Weights of a small mixture-of-experts language model, trained from scratch on English Wikipedia.
Training: a variant of SOAP for the experts, 504M tokens, 4293 steps.
Below are experts of layer 2 (counted from 0) of a mixture-of-experts language model. Rows are named router (the router's row for the expert), gate (a neuron's input weights, with its number), up (a neuron's input weights, with its number), down (a neuron's output weights, with its number) and show model dimensions 0-255. Each number is 128 + 24 x the weight over its row's rms, rounded and kept within 0 to 255. Numbers have three digits each.
After each expert's rows: a language model's description of what the expert responds to; "raises" lists some tokens whose logits its average output raises strongly, later layers aside. This comes from a sample of Wikipedia text that the model never trained on.

# expert 13
router:124126113084148119121113124135137136179128135129156109155112114133108142117136123084130111131152124121122126120135116175102120144144156105132145083151125133086203151142111136130098105101157132126117174116157118127105138131114144145112133134217145111116117123120111115133123104110131129114106136110100132162124098107132142112124126128130156132149139130139134124133121147109118143130141115128138085133189160125156144070142132123143163158112132132084163159096139158112113139077138148130155053143122110137151151155122139158168142070181151059133117119093133116148132103084119135098103143161178147074102140145158114112130123103129157115136132094132166106147145161123136100144122133129205171118117100108116135154140105115141139117132139095113124153171190092120113126149101106
gate0:132152134101123140116131126120075177150182117113118122106113159133147132124131173140108097129145131131109130101068128164077127145156099113102151128137174104092150131105161139175115109135127144123138110090120173117180160125162107136168156130193126120119136127141125131067151141088127103126084105144116083097157165078083122138165126119109140141140101164131154146122169126139072131107145122091118097155147158126176145144147144134171130170134143153108141129150130118119133134129149127115142090087155173084092156106100102115123136138198133149109147130142157106109134148160134134154120119118127093118090123116105134103131110147121110118098116129145118143145152131128094124128166162150124131096138166096133143145125140136089114107168122125089118147126147145129159141125157134
up0:124101136154106089138116115148170074096093123125143141144149136132125119135126067144130174152136132137151124155193129103185145109087152141139113130113093149162132126154108117093123153115132121116094168147132087124095094121096129136098118122074118131131106114115110125180121117161132146116193156152149180174071101174169132128086129133141117102124125092132115123155091123128191111133118139162132167108112116133084098124124109116100120082124118132147122120101134112125123122115126145119104137168096080170143103156141118142150115110064135095157099120125113154143141129074121084102143138134110157143156106149148120135127159131106137133130155119136157123104124126106157128112111130097120120148130102156112110136119125108171146128087120145160144109150090096164099119140122127
down0:155200137110159132131117180164132151102139106106146153094150124119122153112106120123148131151157134106144173133145123131151140138112129126127119119125134114164177124127180121125143168150103193132093122131145137136162098101158117128111132090132159145093097102121115142098096109128166092160134115144126126120116140123122120104108158103153149148140110128121093142118102106115089130106065116109135190118137135129115121133170143158135143116159130148122119076142115133095084121175109134172182119166145153144129109127076114138125113124122131106146119118150152141093092129155173150111096087140153187075157084068156142133109140160124158107114155104146123090103136142121150144143118074135164140123092137133101129129127130110149127122123120100111147148125151088169123127133101124
It responds to: Space before words. Stand-alone space tokens, often left after an article, adjective or comma before the next word or a number, as in "mass firings", "No. 1".
raises: "e", "s", "el", "w", "controlled", "po"

# expert 50
router:134131129140126160145137110169119137164152139127106143122175141103155118081151150110121142158086101045139116126164101120115062119132100149087127093136150118102132145139127132122114141155171097143166101098104172126154130130153122092141048083147138130108094147101122107130121110145120171151104117154152116139122126176098087116111139110132134100139072169154150092119128130122175062115104146103164129140137130113168098132139118157092149164154164158085133124124151092099171117114144134102114142137117113117112155107099122122157118087143117114152147110135119141137147115131141119151134147158149115140117134112109116129123113145108133156096125116137119111100131120130110142156137127192153112176134095123125136119138117092170104124143151104091130138145147142177159106122097129
gate0:128111095140122132154094139153136102121086128116163110125139106145164092153105111105121080167127119161128118120151107141164139129124114132141105133144118119141163133106125173134134126118140104123129152133083105103138143163135122128126102105154140156112107193137129082166115112095114144156126164098110104109114177118177150152128116105130149095115149150164116108086099102087146139138139175124126140145152190126135112113135136140114136112074163161081124124158132098142132131130115123106152096105099164103122126109158150118102093133171174143103110151156110175121147156096130080149112164149112121121161123170150141123154146095125100117132142120181121139114128085104131073148130109161146128147111155123131102131083128084092097089155102122120130148125079095159115113158159134
up0:121102130133094128114109111159141102113109070135169144134143120126084128167143120132098144121109146102110127157108129152148133164132173104124157077105105118185098107115113144108120114090070147098135103191118143070094149099130147117143140109139121081170110143106172077134170128162140121116146103137073142129112113100104119129134109118139127152157137154155147092095108114093148057135175144122048102120141129164169167137146111122126156113136161090122153141125121127131122157118095118125133104106124123152157126115127126107169160122122131143146144130094144145102145141131126145154120120132137119152103108108151125135147098135119102105141131132095132112099136114168118139116120160084122133120160092151112168134101144134103124143101086157150119127142145102098086115107107091
down0:130137126123125171110117163142109134137137158107158122126159114096194095149149140116127089121110136148092142108130111113118180148103140138137200132158163087108119147111140121146113148085124144116110115091129083164134106137123094139099168117165150133112163123137158113125160110106125141142092119135085133137093131137146129158146143150168146164114155125150091149087117103128130128148095149086127152098119090104156074118091107143136130128142113144091141101104147159125150143150084105119110117098176127148149141126133139127095141166147113092098129160112156129124129125119162145103123136146097143089121158126212179095103119094134156154106094118147166076148093123155083121155105123155120101142124115105127133136166149115133160120131131122107085109120132158157126134120141147
It responds to: Sports biography headings. Words in athlete biography headings and infoboxes, such as Club career, season, age, Born, List, Preceded by.
raises: " ", " in", " and", ",", " (", "."

# expert 34
router:122130143146131125108149061119132137111123153119119167111142153135133166071112138139168120181141121142076109083136142130131161121097135123148124166166121140090116107125136097105116171133146164148112147150125168110158140127151110115118105121095140128170142131161164113076157126170128106090121102141146137117109115124125148144114115112135116141111109116137144107127083117137144131123127114109182142161099096145108164066137153143165126081118105152142112127113150136094121087115112144115098160133089109107158120123113132110148117119163132105126091091132115145105125159105134137111141170098124099120109143161083176113171120117074137130118140163122123137102138071178126188127135125091091126135118144116142111116136100146133147110092080134154087115126144131097103095139080162
gate0:115107119113148095131162172186075149132115128132141115153163141125151102088143160210137110128154139116086149119101144093180162155117138136095124119145119080123111088131142147056055118114129130130119097106128151133177138131132117128141120151112152155147150107098123113161131110147115118107090129148105129154066136118128120117156114121148125122127155102116149090168125108139110106134133146137143114139142117120117149050086160131108117120121099134136164110125136128097113184106138119136149110144164124109153114152150121115130161128079082121108172122131103173081127149118129112121177154129106099106100136142151110135111124184095143125128104122129128148135101124129126101143095127135137133094144115138142141140127125068139140128111121122072091106128139111162120115152130125
up0:167160107153153126144107090094151134153146155163125155089096123121143116114108123125102144135133140125121179146125100152105136121139103152156103134131114178115138136171104138092110128132105112068160149136140112104107125117120136089103134133122156120164137131101140110114125130168113132140138157115131115132164129117123120160103110142154100121132180134092127150114158130133111156154148140189094100094142149126131105091118091159122153094151126139137090109123096110106142148130069122086151121098124128101155180139172146079161130129078136137107148150100154163127152174139119099114090140105102126159138161112124132166145132109112173129117124121121174103148153138128109103135080112135108099133075143140151088100084070116132169117128087110165119091148084141140122135114125117
down0:168143128149140129123149121164144134156133124113083154114162138093114133129120120127166070118166116153151135162145166157152088111138135109111119127111129144124110115150122138142136151095146125089124183150103142084115135111094130108119179155151146108123125142110142146142142129130092125123151124123136152127112142165085137086175127127080156131110129114113106109107187104167080143113131142159124151143122084174124195099120121131103123169102111155092100133113133152173083104085148119169111097117124183111134150142138148155143137154107163119110132116150124140128139133142113134100090115145149124052124132159168100120134138089122113118148134125102150113086091104086120154159150150120118128086136167145111133126160116124132135085147116151091120125094121154155165105118132100
It responds to: Word-ending suffixes. Final pieces that complete a split word, such as -ly, -is, -ut, -ary, -way, in mistakenly, westerly, chestnut, Seminary, runway.
raises: ".", "s", " ", "-", " in", ","

# expert 3
router:128118124114140151122143093155133126145153154121097130101174111149116139138160115124108159163176094070130098159091098107093061134199142151096129075149077123125125152172113120117170133140114075120150118117148130145154134134142131135117094117185127115121139140161126112157121112146130170165107129138085130134163160136114107139103137131126114140104123173124108164111133103109120127102112111129146103132139128118142091133151124129139128184147123118118152109144135129148139106099127158129114136152099152144128145142142133172130153108140113129094132132139145094154181136112184149130152124142111152146106125132117076131096115093102102148147114149161137152100107138180106110111098079138167127150125112135188125113084116144141121120101121088108102186120177115097140101122105144
gate0:082134114118150081120120099103169158128116129134094114105167122105106118150108140115091162161113121129162147110164124157125140128118108141119142112112130182157100139135126140080082139131132139112135077103137102150110193155139107098125142129153102158136130137120123183120176149119123132104131101155102172120124119138125157150158171125112113130129155169045134121146125130121124083117167141130106139112120133122165129102145147123127084158138092147148164094185148145093147124141121138169112148119133161176159132091095141110104132135130158129124148132106101160127125149144131161114141151139102154129157124152183149120136122103151116132109112121137125139099132095160165121158172119090113097124090123124141114184161149108084100135112147094128089131148110134120134137082098108
up0:120109141146105089119087167123136093131098133116147127145146079125134139102161145116091111140106124127131113108121091115111106082118139162129135125074146118127116154147126126108136152112138147137156108092140148138136177111102178110125127104153116151127144187148099151068159129159133117119094126116115143135148070137151125182136132110126090115140116140070170143110124148140135129116120130137107136116160154111186107138132131120122127104113145176135152088186149107131134108129108132110128142154109156147144126107107109116064074149089140088114148126119122194143153122141119140118115139089111159144121112122156152130125107150124104081133077140129088123102166101116163089114168080122075123126123125100091130130145120169102110113128101134152114099154182119115126140139104124
down0:137148149125110150153143119120128117129124171124162135116140098135111108136094140138163108118122139119114130143135170135103122129136140118123127120158104117080134117144094142146104121155108142126113116126100119121104114155136070114162114137166080189092147135108130159133159091125105112106103162174170118113154116148106109134134184170080139139109090159144164135166157156125137115178114083140140094170154147123145154079144176131096158120080127126128085115132115087190153132154148131156101102129148128143130124153128098090139146140145135136147100119166133095135118061090164116133145107168146125166148094108105130157172091115116138118105138146127147121139128159142113178127108134113132104118118132125137119118166136140166125132125126179079166103151103135112139159119091133
It responds to: Head nouns of noun phrases. Common nouns heading a noun phrase after the, his or a, often followed by of, such as album, film, library, president.
raises: " ", "s", ",", ".", " D", " ("

# expert 62
router:178101157160134123129156162108147133130108092123118155099136115133095137131136157141134160121098139151151144136086140115121170143165115133137145128131154151071111112088174131109064112100127127078158116105083145098134079112143108176112111137121159137149165096170136183102161090083121114152144130168112152118151138115108112153139112154113138145137137088109113130123102125119092126117160134113161150135108105152139097117167116159161140103092116102093151088123117144120138129127119107145164150145104108130104166140134148128113134135104112130159140153114126106099099136104116115145136147113109149146111084147155130130168134178151147078143145143106112147154102065188132079152116153155098143108078120123135111142092143114136107143132129146128096120130116109129123113086082107
gate0:099121128148119126123119126137146112131144146146160101133099137119087141114162116111177158151080169106121116147093137115167141091197115140063154104128169115116145138136109092104097133125108122144117141089168132134117124106138119144100140125126158140129134073165153126110137117116153128155170090133125159144136118151159128095140150148098140138168129126080139130151129139122136131103131147064080181116122121132176133146081081115155151122101131106149176117147085124132111142096158139144100098127113145108166137124157140124184085114118143126148131106156154121117153098121110153125158098113137136105144151125116145154110154127137172152100134106131127099160070168105167132107119112120151158148115146117123167134167109086157149106096104106138120141082159109129143158103120126
up0:158107160128121135110135118165117110127140156150175113103107131115098147122144117102133136080094144131115151147122129125128115143173101154095110133140138092094145107160105142105137130096139134175161139130107145140142113101082142117092161152106112122173133117157116115141113169108150124154136088144105106117131151186109119112158140134076164132171143126099114158113128130142118163083142168099118140133084122153166119130098113148139142115126123126117121110149105107149143132101152135138102135144125161131139203136155127185158113146112124136130117128166181157132138123071070163136177086151102141117142094102132161121124138143137153151106137111162134076135105159123171166141110096133169155120126166155141144162145104107158125137116124115160146119071167122132144148123153155
down0:102157099140148091166089137114094148152132136190125118137132112149125149126141140131163136104135093081135176120125121109131101146064109107172128131094139090146119115097115087156140085133154108117121110144137102157122120142145109141150123066127120104123122184139144147115163111094160131147100116132104100144084126139165108122125121104113116134166146104134117139142154150127153128119155102145142117158133130111123102147122114157158152132139118184160160140106129170165167115113138129106124141112120123114119118150123112111105151102143144107081125137159088084144088119153158137139190146158126111136108124106128104120085133101104088070154106136135100132120140098139113150134153123124126077084090128157135095092170124080123148150153132124084083120098162094091128150128128127
It responds to: Word-final suffix pieces. Final suffix pieces completing words, like ate in adequate, lic in conflict, view, ces; also City and New.
raises: "s", ".", " ", " to", " and", "es"

# expert 16
router:171159113122122107100169150118144081146111134128083123121067098179129161138095168090160089149147133153104122114064109102104162111148134133112132149101099118141126120117137141111127122145191149099135105123165107134139145113128143116153149150149155112114105112127122172147155174142111152163152128134171194096110147150129136125143130144103152133147142142120125132138130117159107145144137149118112138073119096096164157119138139086092139114118143119141099154153106163138139151166141123106144121144111127087114139119117115108087113145126132083135112164153095138125093084127137120113132155156085192141150107130167081136103119097117120103141079151123121134145162135064116103163103110136144114147089144135111142129151144186129122158129120121165136113143126124130168129113107132
gate0:107153077124130109125130115095203126139142116163142144148127115104146136117127170148135139186124086125068134153137140126145111074114169169090095124115125130135075186123134134125135151119142138132145131141120110149140129194179157147145107136069099132140104129106097150138080154138113123092095101146106121159142141119160126153115157117119133113118154084133125090151112095161137129142127134120136137116120116127136123144123161079136079097104142171102136165122139156119123086131115127116142158107144140121160115117133101116115102072137096157157167156137143098113135159112106113126143089124133146122175126122136162135115149083137103170141154117128139153165144163162155138116120160133132195119127128113112084137094130101112120156092090132130152127158129143137102130120099134
up0:098117124130149150148110111202135164169134156161117150081127137120112118144162106116151116103113153129133146127153121094126119187164086138153149112111135139142183126131122125102071100098137147129115098095135123125103157082132098126139133134151110158155140135118135134090159116106135102110140114150137164117126130138144151163108115092130131199131131127069159178122137120136106120137106130148129104153155132086150155106124108153149178144160137083129139131114119120064136178106087098137156113126157130155119092131118120099120087116105158120146150136105126107118137122126124137136130127089135121194107149106158070175154150140142130122152141113129122130129138111098132140124117053163160123149082124131139122107113138138155101136112158090137153181145111129108130108144131115
down0:138130113122137093134148146134112136091115133148106122121127106103131150114133145118129175097105143082143096100147093126148177103120093131127105127120147185121128140129119154158115113144126136108123125091088161142148112109125102116154128184087132136145181111109105154111114117108102165118099116152119134142151140129135108120129149187143117114110145119183116117139144160116075104114120096129136122098148087092105156133123149112113124126133136168131117128137143155103069138169142102178127148160149116125136180102098126091077094125124141177125122190113108114079134142077145152152127124123131141171151196130137160109133176166144105164100078126125134121153103136103142168123125101177141158137117112116111124136117100120123120118098166139119133151127136109072159105143135135
It responds to: Subject pronouns, name syllables. Sentence-initial pronouns he, she, it, this, usually before was or had, plus syllables of romanized Asian names like Choi and Gyi.
raises: " ", " de", "'", ".", ",", " S"